Below are experts of layer 2 (counted from 0) of a mixture-of-experts language model. Rows are named gate (a neuron's input weights, with its number), up (a neuron's input weights, with its number), down (a neuron's output weights, with its number) and show model dimensions 0-127. Each number is 128 + 32 x the weight over its row's rms, rounded and kept within 0 to 255. Numbers have three digits each.
Before each expert's rows: "raises" lists some tokens whose logits its average output raises strongly, later layers aside; "comes after" lists some tokens at least twice as common just before its tokens as in all text. This comes from a sample of Wikipedia text that the model never trained on. Tokens count by the router's weight.

# expert 2
raises: " same", " latter", " entire", " previous"
comes after: " of", " in", " to", " for", " at", " on"
gate2:088179099113181152094112150147166124103094108157138172150155097139119139189191079126175102171178120162111064112137131118131136128134119104143161118113169142117182113121118162074116111099099104120106151126087174053064125167099137121181087140118122057123142155176096120077131145161160099114173113102138093129092090179078089184115131211101181152099098099121109160116177107109096098125118
up2:071103161143086108102167146089057135140128133103123113178149032111140069154111129173136120116064107133097107129163069102121159116119117180105128151123106092071115081112120113090144073117093101142162126127153179117151121171163115100133153120152106103143160109087090117150096132166094091132134065119042125064182112099108158161121165072134157120161171073123042134224103082154094139146125
down2:099144146140052086131113084168131099122133100127169153062130086142113107105067127108152114132131101081120111130160119125165080078105125160145114137142097171091170098157063183084143128130140158146127106126189144078113209121109060136068130144115125183127182116112191161115126150100074052095147163114047145087130131140123127133066190087136112166134098141147117188110178143127127165117120
gate3:154127078097121173122115169103100089080144114167166067105151106150130128093134111121134175078126136163095110114145163127103117120179122155092137115065100122128157162171096174141158115125078147164105116076159128152083097095124165080153140097099165184090133147129094145118077142157156086104102139078184104140162134137110186111109162126120144080164097185153148193162123179008113151196205
up3:180146166132148076137142123146188099126094137127115153132136070117171082177133134110088110117147113088151040099095111124100134185168086117136101179138125189098126151186064167122103126124121133087143139195123125126166118120181112195107122150146130115160175137079108099056213131137136160143111161173104125159072118138107115073102136175079168182097130102126118105073147117148071072121097
down3:134142142159133123104100211123186068133096145160123122163125146128146140082105087066130111136115164145078138106137134086103152097155189140125132045220173144158111177186116112081132163096120158107190141160133117180112192127135129165117142099146182182142114190114179120196117143149161126098136104126170086094144148097100176101158137130094181125193116180147118101154152180142124144123134
gate4:191127096109097106159084136137137121162111107129119131080120128119123136129210116152121090155133112132143135140148126133183170152127113161112085110134114120139135103091097100095128121140095128163085169117097147100091145165122133152163173122109126100163095133102092109128105145047094163077145111107139011123185103085163122068157098133115122187174108145164080158093150154133154116109072
up4:148142119177118159078147085120086146079097077169128126171131110140159154133130117163130131159077102115097114075126157081052151151171130151112190116147143162074108143140180119166110163090192166131142102093156120124156130157109162154172110124105228150118140137105118112143141196163192131107120076136176140129076144106148158156160156124175146108101145161149122094120104139143115130116158
down4:130107098098109146156148091177070074152147134118149136099123172089062148105136088168127202104096114093105108113140182148123150119105052070159127160168101113091089140149207132165170130137111084147122136103134092143172145148130122134079171102149126099160119124140104137125144142126140066145157136105104099082123074078082159075129198111147148153122140134134074145156112238177154168115155
gate5:124152150096085099106136070150177141153105127133067156109106129084132083206176167114128132159072066150109095131144178156138163134118090141109126165104126163183160060165153112132174136190156163172123168130129157121127162121089090126109195079132131058157113138194116135183085133155100167161110130115093165154112071084139177106185130150137164122113172189170105149039109068127086126174079
up5:135095146126116154098099183120137126146198167146147083092120159124107055151155114130199101093183144079142104178107109109084155094171112207145156145089164106135167147108119087162083165143186121177109121147101076146141176218106125042148178101111130062083106153128088099108146172099122124093205121073126112134065153141057128120148115139140132092102126157116150124116151134147089130067144
down5:081133184135104162046073122110151103123165137184120119097113194122147192112129080112137120122216129117132135107115184117105146131136114122132108085108122115195164087129138081161052162102099069137092123120138175152132141164151167098137121095134071083086114098090096140140173174148141119116166081081140079111149171148089145130071112127146151156158154171115125086121165116101115170091158
gate6:131138157145109108113133107169141195051128152137054128176153100053156131132148158211117194058131088141180169128166151104118120122101144114125170106093099088161154151086151100153183155152190083088104134098115172135161125129121096107065148076106145116147115158082108095100106088146184153116109112100085135121123137135187096105122163111080162163161147148136094171123094122153112111141149
up6:159127115174097094130112066134142150154121081105122153066091091111139162175148174121123119138142107170040070137108150092153145115138131144102108123164110156093125102116154115089149006116097105119110145135125171175069061120105176152120142136179167118025146104144130128137158154132129099097161156173119174086105104166113079134142142138142095096084159089168195088126099116088165052102130
down6:125082154173056088187084180156112093164190103154172154100098163119160176131137213173138131134176157180120111135191121129174062167116136153181094108052174112058148157160148154101147094107186092178157118119101134155143108184115091106191137096106161118126112152086135095130159156133123106070072136139147176117133058102119115126091150126098143148117136150116165141161112077104133130162134
gate7:139106142129108129142177107162095195117033200166114132122141161115148079093074088106146166147129139149143142136183138094059127088085117156131092124119138127166111134147105104103141052122132074137132166104176150159155132152172122132200150113169073144107160142153155198152096170109133136116140068132111154142091176156098171124082142131162128197141124148161153100159116104057119092140098
up7:166114109132136117130108129123135134130209154092126158157221168112100108169081115079170157169185121138157173141109152144136112162127131123136124147180134120092134135111151128139154178145136117121119195165105132155120091107104122129107137073096095146081037139141103053137189069127113154170126156137158133106133102129148114180135091208134087131174090175154140092119132175091131192167160
down7:119178186108114124127069161100161120129112090128197141122067136150121158086116131116192135149109135132100153097107148162169111141106134191131124132166159104141113158107130123169125123114117165133066110177056110121124160142143151189164113104139120106181117116117163112153203133108138156143113160130152184086152108092147075052123099161108145006106067129144135182077151156112130099135079
gate8:153129073155136179164141159120154166172069152127126133138177087110097084073148164098128139068123196173139141149154157176133103131073149178102172156175096144131075121110161149065100098099161105117139099163121118133140122100057170168122107141127097110137084110084189194087107072097100199141122132155142122105163133103173217178068102172132162176120156164129096108123191167149098125106171
up8:117155190111131103093155115140134122069159089121171097139131131177179151175122106139100115140107100093119137168104077078120188157138111121143095074072124135159153143140102126162164176113076168159149141098143169141119120196164074079135130112139130142124129146175121078135198134153167074148105107143093160145133136151083071063161116099095114081108128091129127146103056133144159118144107
down8:099149154157124151152149085121154118123105130114164160160071156130108163149113165096090064098048196056087122128120153173123158132125140133173173063074102135145102163105079157096171147125119103167075115160146143098129096159161146116125101186138136147108093147205164160143139130131125162190103122129117111101156137140165134139158159172114134149122171129141078114141166154152140164135129
gate9:156156130106147149137184088082113109084144108144104108106074160119133127078181090105125216082055077113132106141133185137122173126168105159126071160143057159160126117162152138071125112139120159148099093094142153133134148112108149104115119156064110103059164136154084158037131094103102120158162123122150180093121169178147138094157154143115161163166123120112177068120055080141097144137136
up9:140142216111135167133124123076088164148063097100160142137083159128190174141125173134172114072105052161123120125153181184088168150114139107118155122161121079119161135163120117100111150129100155164137127127116083161114147099175127165158189105075140101111145140123134137142119120159124131196121121148097127124119153075095143090097140059131114175089128110116147098099140136138164116097151
down9:120093083126129128108151091123157113142116201132062158125159102091177114144152130107181188113146116132152157131156115096120130133150137138107160106095106151075114152159162192115128116113130144078111141101170117144153184158161105053141101120133127134158063099119186063108084178162108114091150155148078095124146139169134118167199131172161162097100128148132134068191162083151119233112095
gate10:128175108174123147131107103141117125072073099146153123154109127135117139164147132113108123151113063131108082087131109116179061058026165142183125111151127156152148118108122160108128119126161185139122155132111102137086158150128173129188154134149084101145089099123065149203170122097180118139134126127151166062117095154102131074071109145130122126139152070128104125097105119211182127125108
up10:112127089085115137145135138113133089147148161110106081156146138153114116112137099143069096120188191136175147102139147152126144218162077117076117140066088141131089141153115118176170200152090118098140116065091133095187136128147108149103118117147112125097141174112191084084110148086127126159185095110135065169104120141115111144159128094141151112124159095102175148128053135062151128157106
down10:073089071111082113154096151149089086116075134158140162095150100152072089142130095112120184118181102126119093106146152141130072106123099202144111156088128145161068098190114175176148140147084115102130128093076063082155122139146106128111081144110155149159095146151134141117154131160151099161150187123136127135136101170124155135101121156090154157113129094101144088121163188121143126167151
gate11:198091137126131149211183088117129128101185181139150126186094134111136157085120150141123104148148125116148125172107149154099107134120145166138073095151119181153115141082139080100159136124125163111134135086097148099092078177114105182155131130123143113131123124149118167147163147151149133155147099127143182150093169135077162109192163087069174199094117154166127113098143152096062127128127
up11:072173130157123133096151123138132110114101157119140189103161171135118147068168115149152107133171127117168103100100139208147120173183155156187096115124126100136153132154139113155143119197102115140116117169067097179134135158150111113076214115140156135100118096136126096104113201106140179163179127135111088080077145145094109102113138145154121122104090134105160125105091151104169137134119
down11:136199112153115125055150193132152096076130140083141143192120134133132144127168104120104139096154131078106154110141143176126092141144116087173127126136125141175165091131186121100079127117137131147163126112049103132108117087165134099133100127147101159099141070145113132145146124124203096149131162100086105102150156136093078122115100148195152163096114082060132145091106149114106203139087
gate12:111102127176153132135095122146105144085158076189085162162133104169122141107133117089162138117139107069080125149156112179101098154097126109151125084138121169167139119103151095129219156161202169101150165177086132135153101115111195115049098099183158126144169089089201099112114113126105167169163140135140148115196068113133114127093059043149104087131127109141146161125155127106191183107138
up12:152116087153124117112136130112133192122140161153146129112105110146109122063137174170114127119150184102129130141112141113142128047131170157102118118145128104133110153120112109086106175133119081124104175104122074081129115157166166136090104187146135174161081109118126168063115117082108139098112177168163143132120130050092122161129123125075151118096144075193122083112190138158159145112176
down12:148146143091110098085157071163083081141131139135166147122086162085159107192117118164177101104072114148178136114150159129105165131041098128127116207208098115053101112161167062106026076091067114176105104109113112079122140146126189095096075177094138116112123110114112147069081127199138120114074129098125168137095143087135094135123134176140140138127170116164091121125089175102134166105121

# expert 1
raises: ",", " and", " in", " for", " of", "."
comes after: " the", " a", " The", "'s", " and", " his"
gate0:109050193150142175145116092150123117087137133038114113125080171178120112163089093140119161137145128068138153145123119114151103122135117169146174127135042146165101138107099144154134089088104118113078129094157168085092176117057116099113132131114079145049156133206113155087143120108076152136185172131098125095108103139094098171165186139155106137136185130150080122146153196167162132152169
up0:102106182104107115096074150131141149165147136109140080134140098085133137179120149108136124115146162172176174162180160130117106121091068112147066035114166079098142122161143083119134082070131141139156178065134146138109111121104088085095083110163081162149118170160156091130126094123145066165110122148057094138140111172108155099177105143108143147113144110137070064108101108165118105194122
down0:154158084177165082168121125077076164138155101166118178162123146132148055130158142113107119149131159131041118094131181125127183110150121149099140065111162074151103120111114135020062181155122108076160102148138101105122142134095044135104117138151139143111176151144034145065137163207085088065175143131096097114122155128107143133171162114107176123069152153112104141152143130107140129131149
gate1:130132114097104092185104108157101153177134143091099162108136072139153056144089167133092106120153111109117135143131084151119159112170083110127150125168110144135145093101090132093100125083161148096191162143145071115091176140113164099196129114112081192103112118123137146148190100192075125134136120160128143105145134129102128105153132177134156190109153164130093118108141055166106145076137
up1:143101122113144096117135142135223161171147126115111132117131085136118201102178172079077147108156125101165139078133126098077122080067128125107141065052174099184070111127131126115143110106165113172091112123133124184126153120122151127182091165121136133096150138158129106096146077105128117162128073097125095109118108097118124098117114194161085099137094119130151131142092145109112139140145
down1:109129172103162165085163153146131080041094119120192110025150070143123132126157110129134075126095145115101127065110084117136167098067142121138182173130136142132171131141117162176116172153142121128174107117146174139137163093163129093128113095184126113162078129118119135099158120112095170169126160145126146141081159103182213104150116150106146148120156069163187137091124137146160159127127
gate2:116125077137092171172054141104187202101131153140153174098132157166149104148154085116086090075129098095128145108131105089098083121042103122150169132149114115137109115147164150111165148107182099139095164090148149173082102119081143156113120103133117104140147103185108099144125088142142130104175137095184154135087099155163122126130115120114219147139185130133140115120073108101198118077163
up2:121148115100126143118099128107093184143168183142161139126147112153159119153117109151140096126118111100119141078167159102092149145067089136138108130151141114124168106150116172057115135141183109118124160147135203127096159125157139101138144148136121101121136153187109093180148086200087064160140121161158126128092114126109118075111142153139154110083163157078139108142122088160180124098080
down2:125124063165104124120120093103135153124149075108084098149146084111143094152112149166115053140089094141119166134103081134086050178144136143126114129143157103115112114164090126123157076148136123167112112125052138112125091102173100102189122081096151100093127120143110130096169092154133113184107168188086144167132086068121162140108204114128145083112140121122186075123090202149077083116108
gate3:181148138122103131157167123169153156125100123203076109158150142109168164140147178213143178097104079065106121156068087142102135053141093126164090133129084166139120127131119120141142069146100052128190208125115144189085159163113126138128168169158100159115130106137106084171103148143108127118122162121091105184138123126126155196119163106113095150189127096195092112110176091159177164145125
up3:188102174109120117162151158155152133128121106170119136133132160124177147129188118162148131162164077100121135167083068132081172111161125117197096136082082175129160192161071120170109082160127074120176187115091110155141144113170094125093141122141145178125138128101183139129130153182116132120130144129133106124125139090114140161121110077110117164148105104161130107094125124081148089121109
down3:166115111146125121144125179130144081058140140142133093131131109128144116069142084148133077162111117140129125110080178132078128185073111143149126145128102078092150178111134121147097120114199138094184159180138141172107153145128112118103092140189148097092183163178092051135042163150102109133114140099132113207112108142093159163139155082141081125150118127157147165134149139093203092096208
gate4:096137174141144140153155133174141134117100113163119166161161116168136108169146077179156111130184116117104068100164121130098102124125148118092179092150121191099119157147109140091137128126091117084150120110151147166093166172097101132056154123124110113100114141083094108140141125101140154141146160125144120082078128162123097129121058176143180206136085152159097176116155105168141072183089
up4:204097069118175132102072170078135126106093205159110099149087119108128127176110121068105136144105136158118174116114132161133171115130114181143097105140154077164153086188175135112092165128175128168150171153092111160163096101131105120181127132088127147074120148134177112104133129080149169121111097081101172157138128116199123127084180113080144118157145087114148045137110114133109200108182
down4:078116094124095154189131078048077105069094137124138078074180116089144089114078144151161178143121148117116088130125111115130167129143156104183132124113112128153110143144165132134139133136176101153110138068143134055168153149122163094157155130136166077054106061106159147184139191120109163126144171111127129179220131103150132140211123093187094178136147143115156103168125107089141149150112
gate5:122088107161214151147094161106121141117101171104162121086159109156159126120159164144106121090134128127116125138114120095143190097172156134170092138124135081037141077105103170058114107134155128113053136094159110076106162128121134156039102158108149129165085127190146126130159131106175137079121109158175167101136189182068148154132141134148211200156126157101088140182092120094137146102115
up5:127168104111120117116122108084100080116100152141171180089147142132125188117167147176155134182184153119164148145121117144144108145134144150184129153104104151124160108096121059123129157153115120113082135114152128148119176167122091145146163120122097159137098084145116126110136159118187113148110091156151118143097108151138128133137218107130133145100216120164158143117077159041129077055142
down5:175131162101117110139080090117125084107077145155158140074160120151086126133180137138142095165139085085147138125146085168086156040129095120152148147113171065175144133056104118121129185143154139083101111089152100152133088154095105060172149119195114094146095126110155118129144174122138133128105126157190111068050136169170132154085086152105189145092136104135165180121135153205137109100077
gate6:099135105150145129172196174172080181140104123140132150129065124106100141123129162093232132107124157041136181148135112110148141075170125071175120170128107160149083156105168105129151149127139151119079105145179143135135072080137154132145138125135093116136113138150166135104144117096096123091139124134155104138193108104105139129131119113129173193195122156138161092136114097059116134124126
up6:110122118143158106172150071121085109080072106080106139104110105094123133154103134107171144062150131084177111123077159098140166131127135069126078156125135128163107123150117115121132150156137152154123088096172129099095109127116132139162111112085158139141141168132102129156146173134145095152057149158108151153160147109109089158144165060165126089153182184176144098120117149190060121205134
down6:141076179115160105102130125150152122187173118110129177073135133129133128083162125151077131103130087121103066095154200175177123093104190083157094190121151079144109095111174196081128198132156130128134099132147161115141109159128105155096098137114113101125098087145160054091109104054195119153155075117156134080107172120091158120071142063100166165068175127171131132117111105082109170190122
gate7:076160119157140111094084179115118150125089083110198099059088110111147097157140158079125119131165125093094155090105052174074147123135139111108131115104153101114156134105134188119149074120124100166133143124121141196078107135162122137122151149147134112107160152133190141179156156100133134155200144070068069137113156113062155066116088116079109087122141095136165175134157129159155109146132
up7:157112109084070142144169146162125126200177145140094117165096137146157180122158093116159167123165149141147087178118209073159149179074114164141085102093137154066110130136132071152173139117124217111107147148104180086167143117132120139164099169116089130159126170136135099100090130129090188127088088167121151090081122134178093193099134137147147095148123127147156149140100154111137190048072
down7:094113116133030134156120060133097180147126165157167163144112138129136160111093103078138087161129110117096147171165196163077117154164113105138160113134180121126098184149130095166114117131107146102098120124119093142143124127158103116106123141098151090071104133109146117149139081107155111143105118102078141127112094121092097129086108130161137181108096120160100104152077148148142117083136
gate8:131114159163136180148168201123166088099170143147116124175123097085144127110158139102129140102137149117132166173169128138164116094167119097125162150090149098194070157069134061127135109106106094117115195200106136114173101171141138122103156164175119108118099109154142170136132146142173093130143138145173085135125125135157114177137083157105191146159143114089100172151169089158154171089117
up8:135083090106154113153131094151172156135114143106120128097072173128118124152116144076151162134093150145119146112152162179135146090128154148132136182119112188112136186089110163147141138141114176115189113087110162078126106145105139102116148171138148109135100171081166145155112161179107186123166114155107140138150134113087117097126182141136101114126123138140113079150091159093066089140117
down8:112102162070116105123062113139142126164130129173131129129067152121150120108147152095133170144106127148140196104151122127129139152191155103149104125133094136131119096099109019110136105125099206071157106149104148112131137165122150124120068155149124080131134096144117147173167128109142140099103096139131173144152133094145161127169176103154154151102197152121148153196144081123079104169084
gate9:162128149162123158125146116128140195106091132123144103185168145103140156101139147125107127154157115115123119129073138135085148152135188125087165133095120151113109142121129085130143169125149146121120159139134165179114093158147123165081161106119112080106176132121174154096111152151238061093124156154162187115088131136180147098153120139059133129104150097107119207143109123203095080146117
up9:062140121129080131110123144141121102153128149124130117119132137136105133193124137054153130166118069061094146127140098134139134083135160122110118116155148085149106133144124134113070099135109183135098077147169156139093156123151141116154088139120091126154123121146183131161209162109173099066147107143131182137097189066092096200072138130110181128130059149144064112141152114191039122127124
down9:075164133105179094102145118127118161144145140144117140101153113120087111148089153103211103157157125122141134109147111156153130147078134095129082139172147040128114067132100096145090113126133174125097076112113197155160170087106122119143136102202075135158104051079185103144096127089134071140109125168125121111153142069147091141082124156153112172187103116160095070173174109123147143052099
gate10:129098053143114073161099093046110106128079142169130110177128132163093153176080109112091123173117082112142107162087112071142155088157137107142123093168144127148138111113124147151161129119122075107116132129134089184130099098113165099127128123115127099139121134168129150080178068120172200122132173118154131116133086127075172107092099128110061055136131135133183111129134105161116159182175
up10:140093102151123101190098146048150098107103078090118135056152132106137121102162171169088086123089112147117134113150164147148105164137143145173123126144190157134094157125147101196128108146160128136128155133151066079122128142143160101132127069160126093099150104172083161072115113063139151111104099099169168153127097147070117125158176104114138151103138155165192128145054108140171137113141
down10:149176130147185140149103135137173085053184112111140154137170176126162066125192161129116138091118109114142111172168105127148163120096120145137147141161143120157144137084147195093150149098105159129062110125130212166158116173112128174107124133139144121137180086085120120076127153095114157113144121129069155093113139211154165177083143092122079117066105115171053093164127155116142108133093

# expert 3
raises: ",", " in", " for", " and", " as", "."
comes after: " T", " t", " |", "T", "|", "=="
gate0:070104142128088136087113125107101140153123136164164139113121090207108064141157145144152105133097130054129162115047164105174117119212128156175109129176136138088136200134176143091109145184123121085131107109167134090152140104085203110088125143084134182173171088124187145098118153124141087196130129146089137151121112201134121102196167149128183150193100117217160089188190132059084114168052
up0:136152164132134153100049081127113131167129198166159172183164067107160131104093100187168116072121107081136133139093174169119100158178161173126079138118105137218093181104043113164119112141105111137138136083124173143143186113134095140071127099193094165124194151100128213105135157091180140131090103129140111173178108132148096067145127120185123184096138136145131154065168149145110110137130
down0:091177128117150156118158085109106111132140146173090129131113105121162160166118089114086117149115091097140156063072139224132121082141134121138121178112104142114116119155118143154138172240118137094085131097045118103140150093118119136104103111136140116106066106126161171113127134137123113144158125130121174155187203112175140149088127167110073188100168069175129126153143126136110138163068
gate1:085151046157159113097165100207148115129153150123136104165131175173163151163135147143117093123104096112118102121152185163105166126133133111098128137121145107095107171106128099140125108113152068151162126127107109115118143173136161123120163105171164092156145141163059097164084178076055133160089161150157118107120110120161082104105174132112090083135163109161122082111136072174083138177158
up1:122139156143128113089077082152159121185108110109092083168182160101122099139155194158098157130139110121121113126144094155096234164119134126090162132077150076116133140166147108148103196134152105115149110148127128123114155150139139115130159105206123160108156070153130081104085191105125101135125159145180141180085133146181115114135113166169127144133149115145107111156101116147095203181141
down1:156127130086112138174078087186052106106169193103124114146133145153141168093146075133090115082195130134168109112134113142166137166121107162093171156146129143059095128152157117161088154105161148112129128154121131115127116106126128118161130114175121179133084103088090095064064131138142029128124137111176131146127157097157091163112168126123095085191080078104095109133086109079126157124109
gate2:109119074170095115141133103113182171135146145148163086105125126111136167132118141166106105108132023112108187128124163092134127160125139111155115095098106130126119120133068128117064159142127106170115158132124095096107126139175116147123116173095104159128181112146049132081096101066104115147118112142112130124116140112096138143149127189171122103142137187131153093151104106141129124155111
up2:114129185108162069110106173125063100080078136163091136174110120158119093122125189116157124155152235147159107166133114126147154101096197099150146134140135077145142115122139119102150144140121159144106137105108148121143135131105157125124114130192117094142137148144133175187171190160143153112113118136152150159121105155163133055145135061106096150131081103129125116156144156112168171108150
down2:107182086166168105170109144077149092141135138084140106133118145128096180107104098141100147136068112160114120119102107088049077198134077074120126161109104195071153156143131173106115099144112082114175175149121127132104111137170103096152174079144119185115097105129078142112070113092114073143185136189195171117114091111092102168122127143182082051137167093144110190065107069148107102122113
gate3:172132127115079169102175078117113132108132065155140116111094186156072140132112136113157152098163114117110132125135121110100147135140142150141112107118150087137119128137112104157177163086157168143116095075142137124139110086116164106165124121107168095074187166101173152106127048147205146175062154106114179110113112115170113109102169114106137174148125036108143108117085145131112136118132
up3:103103169160120140105155075116125182081081136077130184132098162161152092051128173201149109124098076195074093098110145086104133110106128102107132111101115141115046203118144157145085124138170135134126144131122171124103122112145085189211168096148187085139169139139103087125110104161140052142127136129146154120133111104145134157111144111140160095134055144020164112072098120118118149162182
down3:155184130095142067138115106066121197112155078140118139163180097154169133134080107105087107089116138067157150148143114139091109154121144152122082171094121140127127114164110143167194113175157147135097141131154116102103139130091127112120107105050163097102156161167131168135186067131129128073046102118134137162132100188150154199146138147168142103155115166108086127139121207120152138059089
gate4:147113117132115084131079141162137114105144103103132030097105080150083087111144120068153090152112183105041179151200142116144139122125121111166084083064068184168086107127145100091135122121099159151121135153127123087097074141114161100141118130113087182144096078114161100114189167086156105143117152148118075143144062161124133108101140166120141170113138128157138095121101105092135079073078
up4:139131157202085136114163115141072128133175126112078102134171121124137156152099116122089103138118089130173106036123123143095116153109104128185136122209087151107169130174147195137098109118163081129157084162129109183100160116151140122163153110129124066083138155098144127122110087132122141112070124130175124132098162083144094162121147095104157092118061163072112116183127148103141203159152
down4:112144100093036143067088145124094073089128116154139105093184137083069169128057131149134124134087189134133145118108178167152096123143053166138107115132128087085132144136167083114140170172125145120105109114142135171190145109145152121080091085163099124127105162076130131174064104121160149059158139090082137176128131146098080127119096166100114131113125127111192118123098125172093069165114
gate5:175110147120113137103159146173114134132150092151081114121134195122140135101169179154102095118104134145146097164099139122110116156146157178160171128129138110133153066131113068112126134146143142141154152114141106139083146121199116120069093084167151108081113160137087177093078138135166108095126173171192144126107156087149116096180112154138087092172129094124101076116124111114153122101085
up5:159185143065090120155084103089142171152173135154034165176132131102197101126109083146136135155138186145081162135126197158125145150153102145060170105132130099171097164082139104107114096080146197091150168102125129069102133128086130132141144114088138132111153125121093112187112161151169140100113150099165119149091104146172171145135112096108116154092156180147170158149116144162168164137103
down5:141131162089082144073092156137105129117160155159135100100107120142202092124139116131160143125179070072139122081129181190109088179100176103115149110127147166107120145111109197117163151090161171079131148154150123056045110087106194132162164158038084097078148103063106058134137126136125123149173108158129121119158102102096143139144106124180196107139172164151153096130118107144133144186120
gate6:094130209159141141168128164170132115164199121062086133108124157157070102101110153179128077107127159156094134100125146113224200176121122178153144146088154101129116083143135118073153135100138142120154096125129140173102087118130168127150127116096131152092147088096155045102150153092112146172071136122107109127122147095134126118116155167152103142120134154097140108054102167113110158125162
up6:106161150110073167150087126180098128152107119115162152126140134075086119107096128128156149124082138111147160097126103126105052115114109132051127095139093163057104136078088164130109102178099158120125110100082168100151101127185099143102125105128100065144043117189124165165138132173129086106117152105157139117145101164124141159111090130145150111156024166160142109107142127148161172102063
down6:125090116138115155104120106123091139067182094197134149111108113026149107149139182096142075134125119059154177174126101162103103108147134119141132118119157115086186107045110110090096106190121153129170159147108105088165112117113133090061131089178083099149104117139127173114132100138135098145148146146081124174110155132091085145130155128027152112109100084093085080161193075093128128191095
gate7:107179165087099045174112072121137126124158101126125119128107118133132069113127138083116162147145161119123190113160158059172180152117161100165125082120149081097095132169139163080126113128104141139106162162099145165072136161103107127100147175118205089138114166137084124143159165098078116172162109196099127115071121098172124125154136142112103154125159101105070085138125134178136091087180
up7:126123090159099155091176198135181112175140123154147124138125125154087145091113162124089117111158126117114121111120092158183131160144132224139123081100164158130109118131138175134120185157083142158214126149142129104132178138094167134117111145131093140136161161170126187138107123109180131136156199138119148112131098093144173138171103088180146112167093119182193130135095168180143100115130
down7:125142120138137127129192183085145149147114119167106149105070143128106115088116124131128166112146120126062119141150129084105117126139136134098158138152125128175103169110175153054138057146169152153121093152158166123166109113121164122185085080105117151130164122140098137162104107167112107126130151131097143112194110132095086235150053149187155069160137135131156083135062042144156127145142
gate8:100123140173124146133172128141112094160128137145149195109130056117079134112107107161131179111146141127166081114084154188085162150104117126091129147122176152121164100165115181212041133069143125150147171124132161101111080145102074109116050120125109078122120056111089162152174082135131101139159099121116128163098227106134145184125112165065170157124092117157142140110130125113150146154135
up8:141175119112116039139099121161150116141162123091166111136105155121110127100152129131114132142118114123065165149109084085090184131109135164126114147108160150162133143146096132038063135133152096111077132108116051131147105095113142131167165120111064145153164175102123114135193092131152123121119137185161118124140095151137182080068131093140140123117136093167114083075146128152159118158121
down8:150124077135099113153075158133093160078099197186175105110119166165104156161130123136161118147071122137129136090100151137144165081129156122116113168120137120114076088093098184109176129123128115128176203121139128142093142111114148168115139084116123170108137105141118099088127203162106120115150146173115113082131131115173072061196128133120112099134153088116133123158127122174116100099159
gate9:138100137163150160155201126118179100142142157158074112132129130126119088164176160047151156101192082139045140103103104105105186180080132156110149114108117111113137069155133107173142141081117154103113175183134100130163147157169059108213139111105183094103143116120132102150107143058193111157127173073073130154169112096129113162114137143142129148130107131140153113118083184120134073148127
up9:130088117176138199175167113118136127149135112116074081114133129053147124207117138082126118093113073129108159099086146126102106186144176150045179088073124199089110108191145111120097167078091121151118169117139121150096139129173149115134119192081126062144175132148113144135116144067180048139170127108104112075047157103112082101168147131115127128144114141080128177149117141112164127074168
down9:176150142130148119055107148164155098146152150137117107118061128179116111106140175147147123138139087099109105145143164121132096114112150255084147145110114102145182126094185147069111172081113045126126193170148172078128111086118110121129098097165089136132074162095162059136144112092153186126113103145071089106105148073125144099085092132119153137146158102136132054120102138166135156142104
gate10:145068142141114095143163116102070095221162094163112110115082104136104070112094122145125102129099169111122113147183111114143160161102156173166138091117121154168158122169132114141135156151091174128128121195186165147134135126137128114150113126078087255077176158032111119160064150143111105160113117140095100077168091156115141186145175131135112089166168158112123117124172113197134128150138
up10:164080105143150176111059144142161099144084130097116131139127124137188126120134105135123107150100180129122077112109139096123140105133135119117118165150087117122113132130142113141110118124155106113116105066125096130111098092099184098118113067146173073099082110122150154148111121060127150081234152148184176162071139118137139158127116150148095087119071144131129207136142083143140068133146
down10:151125118103133084135080125149147088170180129173098116171106135108176142167123123141200100120184102149143104119175095114132096128158131117150122114155126140076092132147103159145133178120093150105065140180063115163076142146129128121139123130119115125109183078172131137170131116135121089167169159114140131231080174103106095147174133152113157107145148146122135138135130137095060141160118